config = dict(
    num_hidden_layers=18,
    hidden_size=256,
    n_experts=32,
    experts_per_token=2,
    d_expert=128,
    d_shared_expert=256,
    hidden_act='swiglu',
    moe_layers=[2, 3, 4, 5, 6, 7, 8, 9, 10, 11, 12, 13, 14, 15, 16, 17],
    router_score='softmax',
    normalize_top_k=True,
    routed_scale=1.0,
    balance_loss=0.00469,
    balance_bias=False,
    router_bias=True,
    init_std_router=0.0314,
    lr_router=0.000729,
    vocab_size=4096,
    norm='rmsnorm',
    norm_eps=1e-06,
    tie_word_embeddings=False,
    optimizer='adamw',
    learning_rate=0.00215,
    beta1=0.9,
    beta2=0.98,
    batch_tokens=65536,
    max_seq_len=2048,
    train_tokens=517100000,
    max_steps=7891,
    dataset='wikipedia_en',
)
Below are experts of layer 3 (counted from 0) of a mixture-of-experts language model. Rows are named router (the router's row for the expert) and show model dimensions 0-255. Each number is 128 + 24 x the weight over its row's rms, rounded and kept within 0 to 255. Numbers have three digits each.
After each expert's rows: a language model's description of what the expert responds to; "mostly gets" lists some tokens that are sent to it at least half of the time. This comes from a sample of Wikipedia text that the model never trained on.

# expert 12
router:090127105135093104148134099133141101128102173104111080114107090126154104154162080165109153147156095115137170153165154153149127090123152135117161144121133153116135100110109172098120162126111136142152114114128136139168130166111087128152121125094113096148126106103149164088129115176079111090126095133170154143090131120126091141151123160160113127107102150099147126119141159105105111139128126086132124165090132115127185113165184158154144099160097153126160108101173124087117121122109156144154116147136156134109142133085113137141106136147175101136126134128092157087118139135149120138127123142146128101113097136147133113099144123063129113099107100152170135156126123139143165134128157115109133113160100107137090137153169148122121153160163122117136089138119138097111128168144111
What it handles: Commas, especially after clauses or before and, which, but, also in dates and large numbers, plus semicolons and ), closings.
mostly gets: ",", "),", " .", "\",", " while", ");"

# expert 28
router:137144180116130144111108073108109124169095112156115147167104154159094107098117089118134117098100109109099132136112130139139158157136113108117099133120087095158116120117103131128126138100098156141114107148079116106127136098129104156138132110112130125170132137091142125119126147153163131122128106110084127153156124096106083159086108159105109165131133140143147155119147093160158117135161172121100117107087168162107088111118107094107107137131142155161136095152149094189097095110147128136101139140170166142174140147128146121092141115138129104105110137160105083139106144174108142101150187123086116157115082174152149140111142145146111140108125110151105159145143115095120175105151124145153149132109091123121140164121119170131131137099146097155099128099103154143107137106153147
What it handles: Middle syllables of long names and words, such as Papad(op)oulos, Mass(ach)usetts, Elain(e), plus first names such as Tom and Frank, and table pipes.
mostly gets: " comm", " Tom", " Frank", " His", " late", " her"

# expert 26
router:131097143102131114131114129127155152123113120151097128124163151087097128098144139125131160126149173131130132187150125129148131095124131100118124092137180150117153168135109081164131116126128082095164105148153119086154159164126104117143150148106092119133144131088144151102125144121127095115116110160160106102116163102119167103112117051101157142154120107154138119134132164091104121135152103142110136106135136133087098159165142119137135115140111098082117141154134071127118118174157156129106095161108119097124121099113130158143124110097139139119112094111147107131163122124130155139099132138182146139132138080151157149103100151154118162128146125111154137159149165115105089100119134109129092122139132096186163163109095191135092111099095132100162118135113133119131161151120093
What it handles: The words to, of, this, which, it, they and would in running prose, and an ex- prefix, e.g. executives, exited.
mostly gets: " this", " ex", " would", " can", " it", " This"

# expert 20
router:086128161108112107110115105137095135115086116148149094093103110162143118109129159121119117157111089174165123075118174126138122162149123152152101130104171156118132137132117086160090092152112128156152109148120152126107128142077086120116087118111138148120141153123172130139141134131085128094097120146155147084144116140095118130149125148170159112105162160113137092125098114138153176099140103162076109142115128140151134127140063148133112100118152118108133085122113094134118129108153103109161153117122142162084143162151143107117097166139111136118163125168159163121107130152125156115155098109147135167109118093107147122120108122091107144139094117120124099134122129140168135115151091093136167130109104160125130143130167086170109084156147159122092126163123113101126171120132138
What it handles: Pipes in election and statistics tables, and mid-word pieces like is, an and as inside names, e.g. Tunisia, Romulan, Randisi.
mostly gets: "а", "earch", "omes", "е", "angu", "alk"

# expert 16
router:137140158107159101127132123158159155141144171142129166158085158094146117144124088116091125152104127112137143122111116096102101106142115137123168116101149149174161162100102158141120153088130115143122098135168127147126098126129105097101184135112122116126143126134083120178123109131144149120110100142180140156107122109162126156132117081140115113154105092113147139129161110081139106075088096138119079095116105129110165165172146154147136100156142106120109098104125163146113121144110088130136108134125176152135096122139148133112096149123120130115167130137162082108139141109085116115159094111150093095107154174114150136112106119141103113130137116156110082098156105105144132117111111134125140089111125152131122171125166145144088138091116116170107145122183116118117151156089126
What it handles: Hyphens, dashes and dots in species and genus lists and dates, plus name pieces such as le(on)ardii and word beginnings like trad, conc, occ.
mostly gets: " conc", " sh", " activ", " occ", " tit", " trad"

# expert 13
router:085119112138134085116089159142139134124130136099140112121139123162146108117153099122085154128133115140106114117120118087103152148146154131116131183176146082128125167132153119133147159168150116127174134112150135172136159145155115066122143100138106123137163101094186150134135159078089103126160128153162133169103160104112144096106104120116094134115130128087114166155156148143086091126125100142136140125123162101105126131096141095130100089136171195107110104135123169148128135112114144087130113141136147123135151108138136116139137124166115141108097093120142153152099138136112098107102106137115118124143142124151083114146170157143083087092112099109153121131118128144096113146122124143137163108107117137131095132155097159130174115161172148092089146105137082105132148164125119
What it handles: Table cell separators |, the verbs was and as, for, of, and Spanish or Slavic name pieces such as Hermos(o), Mos(elle), Az(erbaijan).
mostly gets: " Jan", " Az", " Jos", "os", "illa", " was"

# expert 18
router:082114095130128103130163102112111106128107131103157111152154113089143121120107143120098106139160148137093182092089088132125121151111117107144136139112153128127132139133146162138145124156125093103099127092136147156152139098135126126119111099143096173129088141105161112164115156142111123137113194109153135119084134131161099163132099102099147100110145120133146100151150112120146168179181152189136162115158150134137173145113122129137131112122086107158160114118144126128133118123159129163151102156113141115123158086200113089107103134129138137112134146129134100119098163108104096160110137143109102164137115153110111143110105110124138106124132158148112141092130130138134138146103122131062123133182122096165105099163169099139106165092160155138121140125086164090146136158107114
What it handles: The preposition at (guest at, speaker at), capital Z in Chinese names (Zeng, Zhongguo), lone spaces and initial letters in tables.
mostly gets: " at", " Z", "Z", " ", " world", " present"

# expert 21
router:105158087134113124100173094141108135104116167135139110143120105171088129110086122106153153123179121168099101093144166173085128131084144108112125078155124099140154115111132139146114119096132157160088090129146083160132082115122106161101158145147099126113140127125102131156114139141166107141115146103150120092116097089154132120096114161121131127105090143183161138147107097112120112128103099139147169139108164151165144098110138143110130149104179138096162154114100083120127120122123111171114093148140130122176107088136122131146137152156114120103134182160084171125143157152135137124151089134137143107136109136122125113107143135128126140175104149092121143121120114156126099107123164153121133144093135165111150158134120146137113103106162121162175133150097137134124087136119152
What it handles: Single capital letters and first pieces of proper names, like P in Peters, Pete, S. Marimuthu, St, B, often in tables or Indian names.
mostly gets: " U", "udd", " St", " B", "et", " A"

# expert 25
router:106123110130123122135112128109174122077132091124107132115146149146124125153138139168111119148108153139106160115126141113119127100113151142097113115114098181150093108148142091130132104127163150121116124131158093102146148142112105173117086148123105112150123121095159150109111095079106134101170140115147146136103152171109155140145124109145140133137127127120087139155123163112106108098112149126128161089130147145157126165117141176083112112074156091114152131136184100137098113127130109116131113154094122131149097050102156149180152107105120142110164128120119110119099140151138096132159127151118148093156151160146153134112182177158122151092138127082109131108112105129151134067124154091115147130108098111116126121127107102130139105174117130128162161084115091110110069116113107
What it handles: Opening quotation marks before song titles or quoted speech, opening parentheses such as (R) and (2018), line breaks before headings, and that or which.
mostly gets: " \"", " =", " (", " Website", " said", " “"

# expert 8
router:152166105132106094135136104137155112101138160168109159084104169121107157178133136122122131119122145122140091105160166115106108146101106118100106101114123136136140125122154092162127120163093134095105100134121157136146146082131123172123104167126155164146116127136147120116128186143131163102113132145098152104135103144170138099128123163122121183109122109155110106164147150078130144123097113165127103121154128125114140148124172157121087082114130143126161134097094156171135134115138104150133141141166155115171126102186147107089128136098094133143076101118121156132132094134135088119101144128138107096076089145100159116095110098152104148109121157114107128111140121122081093166133131153171115107163118176139122127138111098148175122113114134131124116154105161154096131116102145
What it handles: Table pipes and "=" title markers in sports and biography articles, plus words like won, born, professional, Championships and km.
mostly gets: " km", "=", " won", " born", "born", " professional"

# expert 10
router:085108121141135112131175105110099102125129147171134153134144142103130156107096081146124108092092097142157139119154093166132089144079102102145131123089112136153121098157131125129108152106134132113109125112121144144141130128168121149174145172114146127135137109164145160156098102146128135114127127104109143098111084120156134170130141102094074088097102141136166139149109108150146151108116149123090126139098136168129142152155161151166149126132114103131104119138143118130112120104106138148134123132136115133085118173103126069169144135112096122166133139132121107169163117140127145136120103153088180138158142100115102122118113132166146103068112168155109132097165156154137126135122116101167067120121140155136089117171156135122101127106159121150134131164132146177122087145178095
What it handles: Single lowercase or capital letters and short pieces starting a word or name, such as c(orner), C(eiling), Sim(p)son, W(isc)onsin.
mostly gets: " c", " B", " sl", " H", "H", " sw"

# expert 3
router:116144105128162101110093170126104115126147107102154102168125138165119117133130144123115123134095158117123159125078105101179124134136157105151152128116146113106158155121152174104167123144138148117146121153126135098150119095119165133100125119104113138100160099106162100086112133125158140167090119121134109124110091096150114167106106108138125131115171108112126146172105149173105091144163168098128125103109113110085124127131139130106145148095137124122089181140119149107178090145133137137138160091140131140077124124145096123094141097142141118106083110084128153137118153132117144153106081074133143174178148095140099090113136116098143118140161125114168077154101089105163167134150100126132172130106140140106130110113131107079128146142110161136166138139141126128096110112103140
What it handles: Middle pieces of longer words such as reg in aggregate, Mot in Motorsport, commun, Found, plus blank cells and numbers in tables.
mostly gets: " ac", " Mot", " arr", " character", " Reg", " project"

# expert 14
router:155107124103165108083109091090113117119134131120153082143143130112172141119111087112130123141112156146119131146112109106128152120141141146166155121088105145083148158118111155106104164147117149106169143076110117126135106128108130153182112160131103080116106120118079141160133162150108116149151169122087158146098124117119171108161180099115106090164139121101138140097107142103124107108122171151107127112133133166147142139102138123126160151138125158153088089137136109101168101096094144116099110105107086104127118148142128130134162132101116076137175109131108116165122108153105147132104122136098106122158097190135102086133106123156154137128155102140142129151070120130121109120161157156122112094136110146097122159100115097108096141127113103180099144118135146114128106117086122
What it handles: Pieces inside proper names after a capital K, e.g. Kirshner, Kiyoto, plus year prefixes 199 and 197 in brackets, colons, and town.
mostly gets: "199", "!", " comp", " war", " town", " K"

# expert 17
router:090138143158166115138163112138106164127109140165158132164122150102088143109124163110124114150139133118118092089089115127070117162106177107101134133099170110103081084077120111156098165112126140163148149159122152101129117140138175155119134151154174147097152155128170079086135140136164123168129145126075108125149157136128161133160103108153143113133146141127165127138156150113124153156129125147165115162143111141105142105128101148144158130123165122130094136110131149094143155130155123110154159132090140162108134121092161161114117143147106117138142151143173117136119134145109146114120124132162121119146131079134167109140149155101118141109106115123141158144151108120177158146105140093175167137108109108139150098120144153098127194104100088124154115085118135131149145137111121
What it handles: The articles a and an and the possessives his and her after verbs or prepositions, e.g. "swear an oath", "As an underground artist".
mostly gets: " an", " his", " her", " a", " L", " art"

# expert 2
router:098146121148130103149119136128144089140101153133098126104107128157110148129161109150080140100118108097117134122125124162150091116138126136119127135119140137083112145134169108152123111144138117135163124155147151123143188079130140153109114161128120095132094148109120136108112070151116170146117154163123144164142127110156097098148119164171137131163134094157134153143132125101146152158131096147168125147129157135161165135154123111118149111172126150120087108140122092149127118131110163100109120091147129117119140112093105174161151098108116149149123140166145119170089104081146128141180109170152172089115159096134083150141119139113101114118094144157088097137134121149159127146089139100085132106139142077102102112143114098170122080103111091093107140137154137089103145102115158
What it handles: Hyphens, word-final pieces like -ed and -ly, and N in coordinate strings, plus "United States", month names, "per", "further".
mostly gets: " November", " per", " further", "ensity", " broad", "ally"

# expert 11
router:169108110093139148129162133180115160127144085103122158143125155106092112164097168095122104103125122140118120151144107151082098123108099123113116094114124104145158089136121137119184139104121136106118114132091162172126103134099134133087162084132162147112122146099085133103148097115112168096093145093124114092152101135083083168145129112109150177146182150146093111104092147133165164081166136146138162144170128129159126119109156118122132163162155110097116091120127121108103124088136131121096145117101153121103148152121152087096152147142160153143170147117135127122117126154159130132131140131109151082104100125126099148103141112123150099112154128099115141130132132138151138130185095137112110130122133101163136084113153136133092114143144095151138139134166109130115084122148110
What it handles: Word-opening pieces after "the", commas or pipes, such as I, E, con, dep, eff and part, plus numbers like 18, 28, 30.
mostly gets: " I", " E", " 28", " 30", " com", " con"

# expert 30
router:152133125111171150157155129166110093118074100122136142122105156099120131146126183131149090134161153099102107171184101109110121162136178104117116122120064119117141101112122181139090138115149164110097175148120152087085121171177091137145139151121160128128149155159097146095103150126107127133105111085138117154150151110143109156149105151132139099112127151088121146144090164123123118109137134095153122145116137103162105148146128090154130092132101164135125114106139089117130153156141129155106153139124126135116088103148119142111143160156139094094123115113106147119144072142165103113106166146122142132094131118112109122136166104155171144163129116094165106095101131097096091124088135140118097124124163116096168164149113136115133139156133124104104110116155123129153121127106110
What it handles: Middle and final word pieces (ability, baggy, concubines, places) and function words like he, who, what, due, in general prose.
mostly gets: " e", " All", " im", " Street", " due", " what"

# expert 9
router:099087111104117143124120118092173169168147118102103105151135114100108109134113141127097123122086093142127164106153143114101150148136098146162092170123154127102089149112115124113128132107126160116118143113108107108085155163084113130105121120112139142112113089155118141176114137131126116140141095142138095138146162109138154144122119137170090158160161122085126149141151079137152131142104148149083165163076111155116116162074156127102141113137140104109108127093168146147123110161083131150093138102129100148118118126129121168115104107156116172138156109092130123121148109137159120161127168103133130147162161134127146146162118097126108110165100137116117150110112119128120160183146087185168096132095112144161128138098077133079143145134155136130093116144120157128153171122136126
What it handles: Table cell separators, the preposition by after verbs (intercepted by), connectives like because and However, and endings such as -ic, -ing.
mostly gets: " because", " Em", " However", " By", "ert", "ording"

# expert 29
router:137119142131134135119097168087136143105105101157145182092126103119100139077142174089120140153074162149117112120117130100137172151126077172096088162113109133171097109120141131112110102131093128119130104118153110106140157173134146113130097080164107130122161104119109143147135114124154155094165160129107094133093126121111105107089144126131153116157168133124114102110127108161181104142076092108155112116128119081141079149148162114158132106117096105137091186121128113110131144144140085122096150147124149135172140155164100122123114122119165090121113145125156138134132171098103087139144147122126168111096132124116143152146107119095107120155132090095126139100166132139163089142120137138119129133147140168115150162118139132123111121128168117096133117172118163154133121146116111
What it handles: Verbs like held, took, help and claim after "to" or "was", plus inner pieces of place names such as Tallawanda, Callaway.
mostly gets: " held", " took", " help", " claim", " stand", " writ"

# expert 1
router:129130107156143101156103165134111141118144158159126124121121097130163089138118107098143144130124103130115074146150165164156126136088122110155090142139105161080154129130105133073133162173141163122116119120128146142111127118169147125158170110148176141120118125138109188123159151113093084125126112122127179150149122145136158120094150136135100120142162147118163157123112136166173131097098123139133141150144132100130101143105120099111121130086172099159135103094126142135113118102118164146114094142128127147125161164098142157139146165110119118095099107130142153155152104121094130130171145079132119130172093128132149084184149105171154165134125119163135140138113114160122153134171158147145157139158126146112132155151125112122112135145158173167134158148130094146148092125164183
What it handles: The preposition in or through before places, plus word-initial letters or capitals starting a word, as in d(rop), D(omitian), De(ath), Sant.
mostly gets: " d", " red", " Sant", " De", " kn", " 13"

# expert 31
router:092167147098124170102089123166123107151099141111091133119114163158109106145124104086172126133103111085106111179098120141122132109154116181162140097123131135164123145104124129149159101147088158108139107137105145163105150120125144077121138123090097131156147095114122141094154129124133132160155132111108139160162142159120144112145160187151162146163153105097099146132123144126098102155150131151149144159115111107124108094157088131160118135125119076118142090147125184086117134140109136078122129132133119113159165152137127157132109149119136138146104159154097154153169145078099139154106144151109159117133181093118121127137107096081153107134132129135148108096135158134114139124113133157113127137178168094126144100122140151145145119166140123144161169140127147139147164112165105
What it handles: The conjunctions and, or and but linking nouns or clauses, plus under, &, several, three, and slashes between list items.
mostly gets: " and", " under", " &", "se", " several", " three"

# expert 23
router:162117114175119167170139097109119124110184153100143142107129114160156168098117146122165175134159174113100132104175107108125084130126078092144139134172120134152165125097113160112122095112077098135113112126151147097139127131114165160127184157113146115163122143159121113135127128143111113129107130092097115128143114130135110102153094155101158132152129083140134122099111139116107178152161153122157150092150110141098165120131151123140105161094140147105165097166135135112150116111136155164124101148175124136132140156131126109153127111144085135180127147169148169145155139120109134091105129106099106160148141101149148153152077129145151123086101122099121182159118118154105131101151109137114133086138135137111145115124147115112165130123101125087159149100130101144123153106145142
What it handles: The word "the" after prepositions, and possessive 's after names or groups, e.g. "the university's", "men's tournament".
mostly gets: "'s", " the", "the", " any", " Ma", " Ram"

# expert 27
router:172117109105092172118098133148153146123119137088119134161142104116139159114124105170149124129141130148136148134145119135151191104125154133127136124135112105155146129092111102130145116098121098145081134132121143102137095153104177097124114133162170157098118149141138102114153114147128148139095095151155141088142138118153089128148160077124147124157107111128144146140106165137126109110141086077174155148088122140149130077091128102133157137139090094111145139101106159111093115077130082100140153155156091126124092133132162116119131147100149104140150131089100111155132122132109156102079136103141121102107157149127090151121114117163142170106131125142098132150086143084155140110088142112128075124130101112102132159122094097084093132089115178109155113128145086148135127154139125
What it handles: Number digits in years, dates, scores and chart positions (18-25, 8-2), plus media nouns such as game, song, album, episode, series.
mostly gets: " game", " song", " games", " album", " Series", " television"

# expert 4
router:105170130126139140163137133132157133131113088108107105133145112145155086149113087178141085084162148137129102146124124114176106091141145099139136170149149115136091153129156135116094114171106067118164143166115077128133179113147163160114096128129093155079132167149066167128130114137151152128134145156098151132092150123140137138116148136132145124096106112098153152124136130102150174100147138116120110145159134122113149119107126145125112131094104129093138101134127194120144167138101100152093126148142150144094163164114123111144109115166116167124117119167134132133109102136097113113103161104126168115133128101134181176141102165100129106122116097113091129157134152133126147131150128123130156113142093146121132144107148103123165115103106156094132151107092128085136104111088109
What it handles: Minute marks and degree signs in map coordinates, middle digit groups of large table numbers, and name prefixes such as El, Le, Ad, Ab.
mostly gets: " El", "′", " Ad", " Ab", " Cal", " Le"

# expert 22
router:168114174125149102161124137101107153111174112115136149142126137157097171105151112109125167129125147157145132131129108085159100132117153154107075103150100135119111135132092121153144166163108139140116144111148109082114145144111104121167096120133151132094095110151079111125143148119155120130157110079099105105170137161147119144117111183147159152135128114086151116144155141138125136134155123126109119125179098135148170127105081127162171095132100155082103145104109131113091106108107149122136125121128105088109137108145117112125164106145116102145125128109121114103152169118174148167161095129136134119127129109157133080150137101123167144119149149134101153097142116171129128114148140097157163146109126160143164153131053058149127115145097086134141101156141127135145127125104143
What it handles: Line breaks after sentences, headings and table rows, closing parentheses, table divider rows, and the invisible character in coordinates lines.
mostly gets: " Coordinates", "|---|---|---|---|", " Genus", "|---|---|---|---|---|", " church", ")"

# expert 5
router:120119124111157137163125131106147107106117081088098130146090164112104104145116139161144163173145104124173102131117121133159112093096098178134157158154117154094123154133092105164175121113148096134125152141077149133110076119100141136171099142090104152117130175162108143110143148113128151122121152135152162116139157109130165117140153150131097084113130169149127160154119130147111141131091157136108113156131089141103114126137131072108142096126137108118130140101133133099116134136157092170150091092150133114087079136112126122150162099090159081171122161135120138131182160114149081129118124118105112115104135138071136110120106144124123093126133144119142125153144116166090103141178149126099122152133098100123083111123106123122136125128074142106123112115097151137097155127140120
What it handles: Full stops ending sentences, often fused with quotes or brackets like )." and ".", plus a lowercase "r" starting words like rise or rupture.
mostly gets: " r", "\".", ".\"", ").", " where", " pass"

# expert 24
router:138109147091090119135167127076095126137139122120116141125166111185155157102139082090157123110138099144115163162088120128113108126103118138134141116099151125120125098153114152108150142093124169119170158135146119171132149127126131151139117097121101096158091153136115117142156074157152120144158158152135144132100150160147146149086151127107103107147118114125121113135100117102136119134114120071134154159168130115129112136111092106155090136157081143107128125113144104121147117130117160096124091100154094153093102092101133123077089173089143129105079116131132119085116114170143147121149138097163107102152099091106117126148149136111117154173153112143118106085115104148138125131115159141101170091091115138116137082110133137153126161108123172152145111103100132120157112107179144
What it handles: Word-initial C and O (Curator, Op., Oyongo, 1993 OS), closing parentheses, and verbs or prefixes be, being, dis, ret.
mostly gets: " O", " C", " dis", " be", " ret", " being"

# expert 15
router:159122121094150097107122129123152113128157151162120120144132155095118124109146129150103103144155127126144129129101116128163153116077108092168126115124142096108112081141174150117108110137138154113135118109162097108124115114136126096118132098139087122147115110170173140083139097083095121110119073157114078174128170142146154135124158121108131115118125140151126143132128144101145066163152151135149085153151139136139106091159080145114141142118116140168125176112116141103160136152139182127117131164160113134162176133131076128138177110158097134126118124142118131126074141121167094115117107139104080111119106098136154105132167136155140112148118179128149148131122123109182171129153096090109097177123137143105091116127104121150107119153096127128103136112099106133127144144155164
What it handles: Word-initial m/M pieces (mentor, map, males), auxiliary verbs was, had, has, possessives its, their, and common first names like Paul, Michael.
mostly gets: " m", " had", " its", " has", " Paul", " their"

# expert 19
router:159116085115133136125111127112107149136168122091119160127137102138121112148165140093130077136154085142160096116142119086122116146123156108129163087103156164126145152142086093115162119095124106150088156080131144143096128129164134118129062119162154115146104130144086128149108102144151096134140159116130136133160158104115147093105105121113145093084125158094077154113165108139132109118143124155095112114155134107124074117124140155146158146131099150147169157171163164156161133146113158142147162133135152110162116138166136140108155104121129113152111157121112163093131162154109116128099129147155124138149161164101137171135115097162128100124132146155106116156144138130121129153104101134078104126106165134091098141112149138131142108118144090105149152091138147181130115121128182
What it handles: The word on after nouns or verbs, back, end and family nouns such as father and son, plus word endings like -ical, -aled, %.
mostly gets: " on", " end", "On", " back", " father", " return"

# expert 6
router:135120121099134174092094123152123098161102127109107088143112139105126095180116139110152128111128116136120154102131133126096114121138115171134081154158081114112104137156137139138128104139115117146129119096142127113158134091144167127183142140130153128143119142136161149120157118147105149124134114147162137110159116154115102134135129154159133137084122141162135105137142129143095106119167084108138097093145132160095109166096093160125139111158154146157105122150070126166112162147143149092157107075107136120129087114093105131111131158102137106169117126139108127136195106141101097154130114099126150125136156152177126101095160116159087127131185101141145129106103114156091123098166112119130134096114092122180173107135153109101115162149098153164100159114125127124167161103151129
What it handles: Plural and verb endings (s, es, ies, ems in seems) and word-opening prefixes like imp, prov, ext, int, e.g. United States, onwards.
mostly gets: " ext", " imp", " prov", " hon", " int", "wards"

# expert 7
router:177147118138123122135122159134105119138152150117164119165122123124166102159136122164147126117104156118117113122114101134138102130130165093094136125161144141082136099152127154133125144132155108104160121143122120122152117109137088112125165154152116157087108094167125141159099121147104111111146142096158164149120137110096141107166136139125126113130142155162088117127115094119127141162123141118094095111093142085135141131121169131076120158149157113177142131122124102133111147101150140131125190153126134142175150107130157118121128086126082174133174139114129093148158140132158120105157175162178155131119163137162105124140111122104130142094076139153177165140151161098093130138150140147158091184159154092114142160164146092126149115160137130152126100129096103101102168107093143
What it handles: Direction words in place names such as South Africa, North Solihull and New York, heading markers ==, and adjectives like first, last, largest.
mostly gets: " North", " South", " bl", " Bl", " last", " contin"

# expert 0
router:157163119132132099111164127117151144124109119089137111084111130119140164130135125105113132125125116112138140083102152124122142156152131149104092123127120110094142161159092161150123111159167129147156153155109143158155165154147138101073090093171139130148118119129164099139117162130107110113125151124101077084134087134123116103114165080130131143099111110100132135112128147173103124129128134117143116104100095144114150140098124088090106119124143143115172165133144123088143168105171122143115130085089123146092130156110130142132085170104133131128094127096116116156101126109118146099123109159138135121167142131123176127179126154119170171159162127096118120110134112180112116101095113103125148132133144102098097111151091161125172088162135130174094110142135187129102154162113133
What it handles: Mostly line breaks ending list items, lines and table rows, plus mid-word pieces like ag, sc, ig in names and titles (Tagore, Contagious).
mostly gets: " sc", " Sc", " right", "ag", " Cat", " head"